Below are experts of layer 6 (counted from 0) of a mixture-of-experts language model. Rows are named router (the router's row for the expert), gate (a neuron's input weights, with its number), up (a neuron's input weights, with its number), down (a neuron's output weights, with its number) and show model dimensions 0-127. Each number is 128 + 24 x the weight over its row's rms, rounded and kept within 0 to 255. Numbers have three digits each.
Before each expert's rows: "comes before" lists some tokens at least twice as common just after its tokens as in all text; "mostly gets" lists some tokens that are sent to it at least half of the time. This comes from a sample of Wikipedia text that the model never trained on. Tokens count by the router's weight.

# expert 2
comes before: " to", " the", " in", " by", " a", " that"
mostly gets: " made", " served", " used", " took", " began", " played"
router:125103146108099080115087140140144121149158099087106127149129129132126146100140123138130114181122133145137138153173084169152157119159156162172121126120071129171106131100074135104150092130125122169090126090134132109110120129100182090091127124118125139155131123154099139120139125149133124123140134166133138156126137167114149062098160116148113140137128123144101145096149125103098116155149
gate0:120147131176128131173111129122129120111106109128152150104101132175116142106125117107135134132133102110123147115130073092176140133166138135092147126174124149119121158145125199100138111087156121105177139136101116110129104139134113175110132142158114168099109116125136140148109155124136134144078095140140111089117133090119128165160161135118142161157111176130141190105136112159142102130152
up0:160094103158116133119148162107136157138078124107158126112118110123103127148124105115116123121100080147150157128164129144158126144137082122126138135142141093124122093097157078099104111149111116119118158133127124104132108126138086175103127134133136196101137104124123117142137161146125138131118172146138107156091131134095148144205147151120133125093175094141156177142140151129165094111149
down0:134181118122150119109141121135130105157099162154122094124178133118103146086065114117141112108134134099086150126127152115144090171121134115136154124121158076100125154151131139125135129119137130128161188106145173128103146138072140173121134119135119182116090130142112152130126132189137167117152130125142138125154146113155123135161100127151130130141118194148167140144144111116163129136126
gate1:130167091105112068133135156100129103132140118124116169140150195168123117129100119155140125121122116140153127124194080145133143113143160134124183100147125152139143090102129139091109119151122126127140089102110111095087109141096163116138111149164131090118105142116119159143127122129108126134134132148111161131170133097140093103148113116118110183112123193116135121131111146125078131129146
up1:118160102118152120066112133123116117104123144107125103160158139127124097122113130132113131110052110148105118131144087112149150114133128131113115164099113144109106139129091140141162122152084073122176127149168178130084161129124117162113116107129138174165113167141123155070130125112158123128131144116107154099144121114103157141128159132100114145139104088153124099094164121157096107127134
down1:135152123125099141149151142133148122155117114133125129095097127175141122098124130127146161150146125117145117127137190141190139114125119122108146130099148132171126142172121116137145123158157148133140159078121139123135125116132098121134122163121048112101131122193164075116165149134125113084154117136133095084164089131144127110153129076121159121101141117153125150149130147138094145098100
gate2:096103126092096146109094085143102142146088134110178145160145113115162136102108141120167134128151099141149119081108128137122115142077106123136082117116091144089138149142116149116144111092141148136149101132146143110126155128144130158149096150105108178093146097127129081102100109097148117178123075131122124135161120100167127123146143108102140143122150131094096142083134166129113131120094
up2:137140126109169133149123122113137079151139137086132168107077138143122144141118164140120137162133121138147149151126125106143114129135154152152106139106094118110125133158128159125148160138108114132125113083130113184145112090086147138074127099128152144072094135107121163138106108109141124137148162097133060127168093102129138134144127148142163132115145121160147098111128128105054142166101
down2:131191154144096118138101123128151124123181145108137120151115113155111176152104137085137133180126135138151119104080111131129125131093117137125116077156143107149179125097100156108171096120151157133124134118157134125141145144116111130080145090177150152162116138082142118086124163147104142132117074115141134161174152109143142142127103144107146112136137152146132092133112119113149101110107
gate3:157132133123140126103126113124111124121150096125136124117178123121095135188121128134136101160132112101143137150106131178133143086111136090137162134136148152081113110139098117144097106109127112173035141111156086145140121126152134102137152135149115134140172097121108153068141149141083120129114096141137115131142113103123074187146145178119136136128126156114123152132113139162113111128114
up3:121170163116112136154080127130129162113152170136111149111121134117101155113141098133146106130108091129060185139090114139126105128132128100137143154163160144134112082150163172118119132107092122100110169117159171120131137114142143120138157093147146141132139122158088126101136095104149086125113144098162122112155119131112140117090111132097107063169150114157124153114127118119122129124166
down3:139120166143137148131142132105133116156114124158103117133129152127091142115153157122120104122089145195107162157114097144154124129140081093139131118113117106168104135136135132108086178108098155101122147130084144115176127148129146118139146123132088144102154144103125080089110152137127137161143142165076155117125099103144171146139114161098161142142090133113144140112085158119122087103158
gate4:143142101157131105125151134128127134112107137112145146131118146133149133126154108063122148137125099151143139133109147100178146140111135120141095138098158148137089128129101146154156153138108102089108131141132115123131173124113174114149148091146158146182119103133139136109136159142155073120101157143120084131101105150118156154135147065086149065138179139154103101176125130126118126129094
up4:136129121142137157100132102134112173111134125098103138105159143132185104131125119140130142149139120143152139086089146121118128135133118168055114125119137134148114126107103128105148109125165122127137110115141104128113138151161127123172147115136102163138128119182107109169117132123128162134078131063089156161154176136116170159115112089152124148185137098149115078149131150129099117133104
down4:101114143139136142112138105125168119115115162138113136156081099149104144133115112191151124143084142164140079117098104134156156059122152118141128147118110128127154132157104138103146099109166158158188095102135122147117170151128161147129115150146107127106135052080128144152127083105169124120136096124129146133105128136128125132099115154131128101150131106118162162103128149120124117110141
gate5:127117113107137117178152170122127181120125127156128126126070145149081114174138131124120145120145122154116121152117154121098091117121101111139145138150130147136168143149116093127127171171120110131131114133134109122119134162179109116127145164117123154138199134143086106155121110113151096127137140164137107113102063159122125104134144150115068156120107127117134146105134141119099064144156
up5:118111141098096162161121152124132165128102110128114148140095117120133121112111110129114126085117114117109128108124099099158149120089119116107092090099111150085132133104113142128115170163173110096143118164143134148119121130110093168094129097129119121133093067154199152090085118142126136111137107135091146161132107111143105131142114092158099120091122140132090127095165164137084147127114
down5:151115138115106077172167154119102119181135185100124114086114130099175138125120143102154126140099106138115107122130129123123111145118073122115126129108084121103137153163142113119126108128151126110121120124132140143163108124104088131130104137060141172149114114134154040134146140134142087136158142129146126144129123098126105119129137109160120107105131125097115103152157081152085146142152
gate6:132117178115152116109099168173182151184123092107165128108087110128137115135124141116096140120154124100122127133139133159127121124088114121127134139133117107110105141103138190163124139114117132158132112095121138147124128116092143129125096148129158127117095138170184133182132115159108143091134116111111099084135121114143076146146147160137135143117139087150157172135134166167089102141115
up6:059116117092147160137140137108184149127163136115137145117137136146119158124105079140130122078121143133110108140131119123143156131143084144154105143116116164106119145151160118117130155145127090123132138137196120126107124118139131126173126101167124134123175149145115119163127139140148156119115106138088063134109109112119169119136160109117160113133132121139165113076148150121143116147055
down6:163073131151121100158149124115133108125120152165142153129117172119143108114120131111129130073127092113122131166085137117147186121087142160134144138135105123139154173147130120113122168106136169147096125094104139117181149168097126117097153092147120105108130143111127140095129101149154132103148182124189099107147155138137152158119135147157108126164118126118128138123155123142078105139154
gate7:144100172137110072116149149125119152129126123107124155110129154121079087135131110084135124091164109115122127133167128115169114120119172119142100115117103170107151168118060145129193152158127140179095139156155134071105116146128138147125131113116114113106143126102146135143159095137150118140150106102147158109090140100143117105109110133127163094107154121145125156139135140091093112128123
up7:177116140137141106110133121118165145136088128138145132156116089120127141110127117122153141124139125111126129131152103087099131057105142103062134125101149108125116147151114127141077117115161128123154099169168123107154123101136150121089126109068170165083108093148151144113127122124127127116090125129126149108148117177117090111143169139124115129151103153156078085120136137137152169143132
down7:070180108126126175105135159165072129145118154139130117075137125136117132106135155153107141120129083127133122113094174150150116136170126133130117140122116154176113145087130131134110142163125146153133111103097118127117149115171090131153098148125122106127153156136131119177116152139157105126119165120160163138163130121144096151137131158088154114116139171149120150157100118137119070093144
gate8:096119112124157150149117099097138128136109088131157141092169123106119120151121135085152154089170097137109140195141099121089134124117130201144120101087121157100100129125087125130092156104137102147137131165104094088158143152142138113155138163119139108129134118119167133143136146143128116142124171088151148194150137120120138155115153142115131118134127096105114124115124160137079137127113
up8:105146109137140096180146116142127139143118152110131096145111143105093169141110133098102101099142110139094153104150148164117124155143106116137094102170132144108127153117121092115123123103068142141131160171136161117128138130124119161161108124117080125132146091178084115104114127175172135117165130069141121118095107140100171127096133131159130155105136124115143077124145135143128108163151
down8:114113144124127113146133098108176165117133069152099114114169141145100063094124118141101088133118149144136069122147104117141121138138143138126126135102135156109119120145127119148100121193137129088127141131105110095145143116161148092150154173120175096112127113144152098114163102139131143128110110176125127178127155117111142123118164152125100124104111103103120143114119113108081170087121
gate9:122148111144101088134145167155123133126188147163118083162146082178125134135144107159094115143122119106185157151138135098115127172149131141128105126122178141105096156117142129145114131141119130097116131114100131154133114128161094129136135129098108109144142129099118103097118075145133106125111101135117124121151131101116173132046171159112134118126110096129131152136108107111144097178142
up9:146126131109142113111112152142161153133121125102151057146105146131114150093131135152108140131148133140130147106102141120167149122098125114115098104091105123118083192116113107156107138159129125141156116106118142097151168082093112172136097140124202160133075108107175102097136124138132085145134151164114129106105118109116107128176125116127132108146137129096113132143171099115126107135112
down9:120104134141104148110112152112090095118146121073137098131120146109151125117117068160148063126137118135137193114113131095170144166084113141072113132135157118117145154096146124074114130141122110096121099121149075140123119149164128114123130130155112105133103139126135116101162146122141124126130104104088082138089120114136170146120119124125112114162156152144092123099136117132080107108112
gate10:121120111118128137134114149160100160128124103076108102062143148125115108138116149138178107153098135112116114109133131158169162157137122102077115144129123140150136137093145152094118105063116150143160171168147151116136149128121092131141147112162129122140118129140112129115126144146128170149144138173144130126119179142136091121116122166122139130095105076180134104119096187113145127116153
up10:090125088128131153111122176110112095091125112105165064169137135174108162114169145126129119077097109134127117121158147155125081170141105111129114135103099150101145143139137155153099136145092126113119144133109144115160180158105096113119151162101136151076126098138110111130138132139118072093157107152143143128121139123121163145092134154099097122131133103116130144134142113145147159152111
down10:127102140138120121097121112123127124153141130115097108137104126101146081142166135117136171171151154131115128115087144173104144096169154178139117092124145106150115100149154110121166167099112170130134085125158133126133124095154137093126111132137153108174091116118137161150073107093114114162071140111139120143139141140142126096131174127120139134083163115138121140133116152142092139117072

# expert 63
comes before: " the", " in", " by", " to", " a", " of"
mostly gets: " won", " held", " announced", " worked", " moved", " served"
router:119086159111085138115103147152123109155152123118096144150160128147122142103135116147128127150126119153141142133162087162175169135185124152179099136110087093155113104093082132113152118131145127143105113097115151126106153128108138098072124111133122144122104131157108117107148128125122120143142140139127150156108121146103159053086149109147090142140126125126086123086161120087109117156130
gate0:134155130142082116104077141119097145107100162068137114113155057114084114125152163147130149143125129162133154111157128128121169137142112133120139091107128124109113169105134142111133128158108152099126095165137150156154128169125100093084151155138158165145155158121149159150119170108140117094140149147120105107128102129134106147101104138138127112115116133145125120186122140130106164085156
up0:148124126100149099080124145095121086128156118108135120133136127122155144129133124108166135148131152119150111136096144127103149124081159102081142081095103124111125141152122149155097113123123119163137153163137151080144125163122142155134139155147124109146083128107158109117150127100144083123144106162079108126106118089131102138142134133165117167105147108114148137132067200173134156149109
down0:146188085146112140112153147133123123156098129091148146114114132145112149134154083181118128139156118125120131128106091126149117133114117164147125103134097117110111151142100109112119122133096100151152119121107104171065148079114152090140122142129108112139165143202112122127126085130098168133134118127118195147151148106141104136137138132174140108126152115139116103157123122157124111113182
gate1:121100151134100095193124135136145129089127069126119129104143119135129123121122121119100137130101147114135126114127099146149161141121118168108152078126128140080107127096084182119091114113170144140147106116126111138126139138166110174135098123140093112148123132140091103181155174106111145128128101121165146176131165148114126091171098138150115126157149161140099144115108161131134129125171
up1:138156122097129094148127136153146125132108164166116119072129142142122133132120128120086131112108164187158142090103148108169140068126056182113112161141127122134135132083152158146142139109118115123137137137175121133153150127079100111126150122108097130127116156127105118105164136119112132118168079174143162132138161118121101093127125167126123134130090131111144161151128120129104104103122
down1:139116150137139126126135115123121115139155119135090113133109098120132093131150165147111090138145124122103074124085137129095147140153158113114146099105106125054150136102121128160128142137108117129159124121118089108111095086088126118157096155146172102131134093111103184116099146110139118112122149110103135100110111157117082115158126130105126203107127144133137114111165124149167147191124
gate2:086122151110085123117094127140108104111132171138127114118143138139122108144142115115164186147165131131111117152093105148102161125113104155119159137168114101124122143112147124118142142113094133113103116088160090119121118153173125112125126161139137122119058119091103113111154143082143153128169154091134114097104184135148136127161092118129102125120132129132094118104144117087118176146186
up2:093127124112124166152138106153126122109119137089121116129137102144101106122091112127154134085116067111115134118130115114109135139148147157107120136125111132117148129139116147092131137110127170124121142153161119132132112152177160092124089129132117111120172117131109143152109076109148155134134137106099088152139063121136137150132122156127171119187162076160151082076147114132172115151169
down2:111143151099130120131146146135153118135140153135141129106104136128132157068164160153092127120114126072103122132113138101133133086120096159153127154126088167140166181130158131128110078089097082108125135103160166208167113098147108152119140143119125148089124135130153124135138134124137112141094134122116095129120129142158118115138133140132103130190115137132104161130137104168094138119169
gate3:114113101138160169111148167102144091150117110090118119096102101128166106133119119173156169131091142142147161148159105171133156130156105078127095143126077099140133100136138105150120144144122110152102149101165141156142119152119127098114120143111155078154088148122135082115114109124112082109107149137132133105127144101108090143122146145148123129155123109137130190127107134160175155113124
up3:163106105112113135112113136082144147099124134106103139136091167100147098102134105145140142116146139161119124155152139170109120162134113114165107091133108136153108099086100167125125186140075117165073156165136140117098148153125119133146115130109097144125101110157102097152112130094144130118089136104160156134112093134154086109130113111155128119107140126082139090132147161180116117118102
down3:125148110129115149104131139145136129135124145125144157080156106102114163137119148126112111115155129139130074094137135139154162120125180141155130117115115098108122130108131119128118121132106100066186101177132193134103106147142140154089185108147168120160070087129096144139133101125089123108101120161101115174108137128100126119127123153087134081107159120121128144116113126118158123140115
gate4:095175154165088124152128071120148143134113136090114128141128094120166152114145148136128081114094132157139108124135168096111130126137097121172122103120096125128118119094140127113119138094112145156173132124094130148124137158101146168161157138183150091129116110126186134149148155114119168113122114114161149116123134144076133079111178110138118121129131124134096127158123091122158170129138
up4:105137140107106174140167162154159097174080134098127146155160085151150166128162104115083153102093136094150124160120109137150135145123135141123112120138125115129130104106128105152144113163135073082114157107113162108132100132127128167101117142101129113151078129127123106119136143070142151083134145119115135169120156115112154095135151120128183123120133150121120113101156110133126162168120
down4:142088117159097121129136149145107099120115165117162141097146103126092149150169145151131113116114107133089099110115122126119114156152104147123137118128088155131125159131091151096103097125135182105108122115106121156134163101114088138151110127099158151099160155132171114141144098098115124132158150107087101103121141123135129118121092105163150136125132138096144139129126075166117197192150
gate5:104157122136148167162098114114138145118125115134108117117103139145121126128148124083084144160133143140140133133127176114163118180169114126167111128148125136115140159113117105129083151122129101127118072180162097088131155188127115135111167100163084102133142133140096113155140162128127132125128131153111165171149114131139094157113149087121114136146141127105154162097147144081090147101136
up5:130111135153125116116152079137134134107163143101081102145113107104161080136161150135146107089150128159104122126091181088128128138152139108122085169140139082113094141143128111165141107135115145114142165153096156099118121124115112096143109141150117132107119111148101140165094120110089137086122138122115149143110203140131150110097142119136131098077151140125124101147113112152092152155097
down5:154105137107145139173121092109105127097131119068113112111095114134145112127131129119140144175159104124084127157103160126128159135134179123087104163146152114129134125147102190101106146145116137100152158095116127116099083113108145136069145126127135110144142142156124132129165124110133128149110119126148129129145105118183175180128136103100132120105156137121133050134107121109113095128138
gate6:121135163086142085163125154129116132140089125160131154135143161135112127115074113130125092166156145121181113117117159148169143120152104126097112124119082109141170136112136109129136130130120130177154102105106109098152095159078124127112140105152169134091126099138148171123124153108151121146113128149121120168135113085130151126145132130165129160117105160152170142124101096090132122139189
up6:119092099139111161121123158137105200114145122109122152131088132107091128142168142150098135101111122138138157132105147139134123141207116112103159170124105097132142104074162143128106153045106125130096121144108139125109119114149115125160133150147102135126133139159129160140140165139132133152109159097162139126088143138161178129131111121134141131113114084153109132151137102153122102117153
down6:124128091130136122149150145151154115145076112136069115075146136154162163105127108119137147091163148142142115178143132069164144107112148111107137125124148145131117153167141106143167163138154144122160090150133138111122107149124113139142144110123114137098167119143100147088179138157114086081154133120100147137106126132114147162145135100088169134154133139104122123096117111112103169153146
gate7:149149156111124096157096172107087147103144130136163122139139109149120122085130122126143115119157127121119152169108105142137117131126102085126115140121104121145088123125140133134148139147140181102164111122141071157111143110080139151111108141151151115114086156126114149106069123091146145096109090177098153156149145139178107121132132100139112107148147169118089124150176105096126098154127
up7:136115128137125128153158131122126154174115148090120144106100148073095116107143106149144138170161137142107101162090138088098123104160146151143131108163098168137147071096128133130121129150123128105145135116080111145152117136112160119167135125116130160125124171121148169148143087162161196121144113117129103115143122133088160106173137124158110137156133146132169171095143111139117125131121
down7:082147131105140083105146099172086134108136142103131088141140134118134137162141113142069153106118118143114108096146102121121118107127133136100142105108123136090133119126110114125124144134131128164086116157146156104101154124116147111117114139103147159146133101124109152152123119128129184160095189126132102114153122096147101156183158122149151138121150097074136120112104125193080153100113
gate8:162133163150128120087106144132172108157126115158104146138135135130062103134142106124122138089140122131192151113121151131119109164122121105152118101130106152104134099118114136142091154094118131084177120119119165107130152127133138104123121126109121126142137187170080105107128132101070147135181131105105149145148165082193110142134131161153143124155118112123121140104134133115147117144123
up8:103135155116122136117100153123157162133089109139152194176174099106111129131143130127069113167079130113145151148148135170130135187117122140125089147166155136133121121110146128147108102182130139163164097113147158157127174086148151124095123166131148141137116125152128119148136103128153132116119161136122165116129136168169110095132108106112105124110110139143162129105130102104148125138148
down8:115127145151121149157098118134094155138158100129117161125084123102144168141113122123096091148116169161087155131129166156115145126123165122100101086126107127100136074153145173123110176126102111151098102127130130138157135142170161089141160125136092098148158122152143105134045139160110165120143134156121110124156136158150135140121111126110127130116121086106156116115129140135153103121164
gate9:084086139141155130145135140156120118098191126124136129146087128151148171124150157123138156124120137097150100161123098147184106090185133141123071147107123130088105142096113113117118150117117149123075100125131131166121126072114112128113112160131117142131148115130148105105151110127127162136158144125152129091145181094118137110107089104159112115114154133176128117145096112109155149136119
up9:146143120103167133140124122127158116126108122132173164101128133142135118162146153140122141159170103117136117116117180119145105138103130136103134130115113135107140122146147136135054080125122163144134100135130098119148122110142102156127093129099151088135136160111169056117088161115167094110088117173104135181123110100166146119137110112120132144180117136135088116117122148151086156136135
down9:129121140114116150138080133180128157087140120141147132132128103107117109127132134105132171100124113102157081113170146142122155146150142134124113141117181137151126155095162135110144154146123119116081075074147165137132120146177119134131113100132142143135113126157125112086115170135136125115159073148099168166136154123074152125104102120081156099130131120111129144132117123088126089140093
gate10:127118131110125145136147127109121108100145090110088140147143127120128128114144110079185130174115156178132113089122116101136125134115125139171071121130102126135116101148129132109133138162104109088123134136128176093137123100135157168127114106096122112124130142120168055126102071107165155142136096141113137120169131119107123109117118117127086115085161136124134106126158126162136058137124
up10:105100128115129115082127147091165141185156177098154168152131142078147122106106112153142119095103136110120110132161134130177132161114118130129142092100071156117130129126098151136134141120141086107098172130079130146117067148123134124143131124145135155121142121101132097119134119069118140114135124086140169121147163128155109124129102138159114112119115141101135111141116184131104108166131
down10:115140133096135125155115118141111120178066129158083099132113116100090130101151164158118126138130124126095142170124114141130113107160128155099160142106102132155106156137133118106121120134140163076188109105101178161129115139123174173095137149102151103167116101091136126160139094129123107155167115129147105102148139122156177121122164167105125120124104108153128120109152135151135139141119

# expert 45
comes before: " |", "0", "%", " |\n", "5", "1"
mostly gets: "°", "′", "00", " sq", " .", "59"
router:115118119089085139149109094127141157128146092117129119150139116154103143095133081159154121132134124146137139121175097122127142117118142140187100134135105096136125131111095120120187070075146082158127137106127134133122135091082146135108113130125123123134137137185137099121104158115161115106158142180133145154105109149132154110112139106124087128121109097118114109134166093113124132193151
gate0:142106119097116147097105100080139134096130114127177099109152113131091134144129107128134152123148127158195151124169086125146168103109122134146146106153121121165142099110127149116162115079182148143108087113127152127091118119109096139152130133092108134100143137110096123106120129113139099142156116148193112097180112140165136106100126127113091142156116103159093133165146136131144119118117
up0:136128102161123135111114144124127127129040158095173104134117115129087152114124093104123112142098083072151170132151099110191144111096143127138163084134114151120124163094114109146163099111140138144098167109086138138158137138152112119120094155108136118139108075113100121128142163162134097112114130105132159123146097108143130130104117138114126129118123100141164128107117156117151129156114
down0:153088105162163146132161131166113104087125116136121119163140151105170137120136109110079102159149116134125072135135146150100110134064177147137137137143118126190129123112128143140117095130122135136119109120092117111114140082142163099098137136062113139176127161105141137174178134142119128126143112146126129160099138157132108148107117125119164098122131173113143096126147126122120126156100
gate1:152126106112166090112120108153140145120117097159099123149122120111133115143071121120157089123133135118160160136175098137164142107101120149113127160140104056116120139130146096110111139141119132130071165124106099076136150138145100141167130109157162142120163112132151183161143139121108150148091139118139127157083148150183149122138135129133134145120099130162102154131122155145108114150173
up1:120092129156142098145109155134098100153100082103145134081148164122135119107108094118161121152106147097105101123124100146117126074122117123160099160111059120115138141169121125156156087082135140112144140123120126184139101141150170144101143113129128117083098130123123126085146098122130163109104142083128134109139118149084169165133118165099138131152143107115128143143156106110133146134149
down1:122145065171172187134103068118073141145127088128138146115138144142121173133159139153112125126118120171110131089132134134139134109139159152171125110157082118128154128123137084097138125123170110116149109168091117163104121107119128102092087156134119144162129158171102163126100124118119126139153129123160135143138118130132174119095108121133115141161122157112103139158129152101132149112133
gate2:172066103157118120159130158117098098077143108100140098162109170126129137129102104155125136140112128133115148128158111120127120163118127150124181110107122146132135096134125128119162115114154168109129126087113089147130135153112118140115143125157146137129139120104138126100130112096070092108150137121114133125122050141116093097149088133152143133128133143171153107190160083151108118120142
up2:129107125103127102113144105111141109151109082110103118166131102091128137161105118099126136103137150141149114150141167113185117119093110118129076136180139126147116163117173110091132144144138134115118098129130149121132144159162089158124140108143117103125180148123119105119160135128129159108126126104124134142120141079129122126146166131139137073160096129157104200150074169109161120136144
down2:135136130171074126136153137144132146120121111165124102144120095171107165089123128141145117094105085134134103134128126156146154148146145118118145124110110088167132125139126128138127141156155135142163130119109141134104130125156111135102137148098173156133130129147077133124135117187123113136136155128155157090097143097120118112111132089126159080146058100104129163184098099163168161103143
gate3:125128149120130091124138136122106114129112130171113151146129096167173152128114193147122123134138157106122098083140101094143130138090164127147133094181080139113137138128146116084166106151127122100100169150143139132084145088134132195131124114154149126135113135107111156152160167171130114120132169118121127104119122119135109128159099132161105138106135165106082127154090111097156134127129
up3:120108148097065144155153068140109135134176132161139073133151131118119089146139131164097106091155130146154127118096088121153093155124076124117117133112149100128107136105122110120102094106156120118137111126143120111149117126114120116138133163129120097154162157124115129145142144139107141152119102068118149154111101131117112119107108138086111145105111118173084124125155093185104099164119
down3:113154123092135126126125102103096121123134144148152105175152135152106112146114122085106153159080156164161138111134127155161103102137131173115119117106145127114139133089144132142114105097121158110117110103176128153159124084154147080138169098098123097132119143164155075091109106114123087104160136111150139103119130142105155171100119159149119100140170138123120126138146171149095099134108
gate4:137153145158125111139128143137107093147138147137117098129127125105084151081113141107079071153077123123067115135135098157151175147111138127147125134083142143077141123186093128118179136155123122138164135122099179099133123134090156101156117118118149109143123149135137097119118140125147122146132091134140149105114138095150146130148107122163132127132083093128105135106112148132112099179147
up4:089111137178107116129166098134128180118121131158142136146141106113109109165103155132143126141112123095151114155131123106113138157108094113105158096132191127135151139182129117139155134167125140146110132112117104152098137082106135132115121109102146119133168148172145137183112149128093129126121178139083106113094158138115150108121134115145103126185137097129158121135105190118121086115122
down4:113118122144154131145088153105076156138126163138151175132119144179115128097106094114120115100147126072115162084119141150124136130134132143091126067176128114193127131152111156141126132127132105149122173123128168106123140142097112110141111150139156169086113138125122091109122075120133156130112100119144111158090101112159146170127117137114141104102119117131130131091098125148163101112107
gate5:146136095094127134134109149159148179144113126142160144116142135126119113087151144133151122164187145092119130134134083132155125120108132146152163142095099119119122161144149152118136126111149138103119114143145094157150135131104142151118091158092084099141175124119141128142113119087166140123164161124111154142106123134110131155120109116133104143145124077091105083124164066145068107110086
up5:146113132125135115154130150133211106102106118114156122124133121130148117119144103163130152105088112141169149167136110070138141098141176183122134132139148148108142148145116115120119157133123112131090137102101131139121180100103133151143107144140141105098126134148169125142154092150148122126134127149176055111151118133110159176121103140122132183120146151121084108136153141101123155137151
down5:103100073131064161136137141118096118084119110131095095122122124151118134099084105139106098084128090130161139122122132155134154132133127116158148150156136154120154108175130113073138124120123136102074150134144159115099119118125127138125128132154131144155080136081132115154167127134103102123119111151139120139135165172100140077128142078132148119153089118112138123114114156085103108108159
gate6:159140163104114143146124127114126165130081087150123120086130182151093161104110139153126126111145150132122071118108125108105141101127102137128177130101153107096124134133127116112089143130166144111124104121146147081117101149138170139089129146129135121150148153091144124098126169163156146100165103158151145087129108103157112082150156131138126086119168136126127132189116115147115138162119
up6:153128165123120141149109106103123102150151108146168122159138079111125126102088122172092129149105089138117091154138137135140152091131106143179128110146128127128142159154116175145110115147094128132111114112100143115134113091136101133122067089139158136128129120101154153096126162153138108170135100130132130113130157122163111141099108110122074099097120115172088145147116103082098160104158
down6:136144084116139165109135121088149128158123132118106109132108171089146116147146115096083147111162115111126117130143099123125131115064188106098114171122146137117134152121112178120123137111141135114112094167150122105116130164127088160148136109150103116140148144134160126108124116116110113146116143167060155051115117120130114158143138130124128146167129114082123106114093138142151163119158
gate7:179137110126169107084117104109075139143186146161110083133102154125097119169184148103133136148146079144101148141148153111142115118146136101130115133102149146161146072098151098115107153122140145065119126123137124145133152098094110118127128119154106152114157137112108122136140151106133119139137105116178134136162161164127154139098128114128132098098120102091144112095124136129129147123088
up7:087101135079095139142144101126089121086175097140105081125131152143136124062128124118169126141144102128112098098094121152168140087130135131126141143131158135168130141147160099151109089110145122137102112149123104140137140137109096096149150182120131150129165086158109104111092150113133162101119118109146137136149148154113173137120143145128152094119130147091146152155131094102148100163121
down7:158083121116113149109148095099128142120117106123163128119116122138154104103151134126107131074133079150177073148165127131119126092091136147107163108160168152119089163159153105165125147107133097133141166136123157159162147138155124110132136136130144086108150134116118146121154117110144147159146114126139137129095141161159119120113081169118136095129168101120131097104134159119177173121154
gate8:109108153117149115114148089109095131135143150122195134123124099110124154147118102160193124134140150112120104100135085129186165079101153102165122121126139109116122126130126107119131111130165076152129135103108134178111089103120142129146122148152169131137139111160148118110171130125145088160135095134138086142101092173135103133149153152153145168133118144145122113123141113094108102142159
up8:125160145095100126120146136129136136139129114152130136140156092136121148148126151136124068129147103141111152140095091120100172128146168150138088089108109129121132125166099104143107171094150130168112134117128143124102122120168119167128123119106155154179148116105077132160163173128171102183123143110108136164165137123124093154120113130188118139138124095134119113137117161097088107112104
down8:182105141141145122107120145135174090149152126158120151118137087170107133142098138117169134103120125128176134164132121113108111098138150130138121156116102169082121144138147103134150130082123111117140176088090164114156103143101120124126142136134132105051124115186097150126098130109118086106117135147142147094112147145115124125125135144128166103099106093112140154083128148143157126149103
gate9:117131146101135153179094093117100149116174135133128146133138080164148126091116133121100135132101143133095133130130138122135089058098129120142115131116144107162091174103080090130142135134145115145155127090116142112154082127140117122102132115051119119146113133138143135112119100145169137162055122116116108139113112117125144135135160122111098129157099134097118143141113130078129152159146
up9:113143150091131131109132148097145135152098099146124118181089110117120131114144125141129108140126132128151122121105100105146133094120141151152114149131156131132071155111154159084127136130153193109110089117138108100129126207095131116106145166159132142101103108103132115163131152124113139135151094132147177107106125163114117117120148148128150105119165116121120164094101093110181095150083
down9:123163138073146074125144121125152151126128122105112105152122131129086096104107139161099108119105130090145138116131132161142141120119153159095114140100144181177125152106137165104110144118092159143146126154129109119144137089108132120177151169099128144164126153144148159122107121093116144202124106103116123109136165108117092116155129128134118186117137118151167116153133154166162115132134
gate10:140115126106112104127162111128159165162096069144105130139111114164125133142122136076133154095148165182131111132128108117104111137103133102112141124142108107129108179105130127135160149141118109171104162127089168185121116146134131138132115107160133111143092146148113081135095126107088099107166147115144138129157147199147139144142130097108118104149139140175099094130136140138127088117122
up10:137149150179141138135154124147187085119092137121118095123118148133131160118113067133120117074098127172134122172154131128129147147111105128114133140161173135133117139110142147154122108107097143153122133151141118123165102099161116145102138138124122122124156088118116100167107108126133082123149142147110104107137102160143131116132132083165154116139188136111109180142134084075171129132134
down10:118198119110116112145121166128145152122136180104123144115159095107109159160139081120073101164120139129138138133126156124120119128133176177156100074128130154125136146160134138136130140090153141112151120124139118142174131138082104141152105148095121134131103130141115133110107135112129087116157107119157134138147142135097126145139098114063157125143168126104157136100174131121116119093074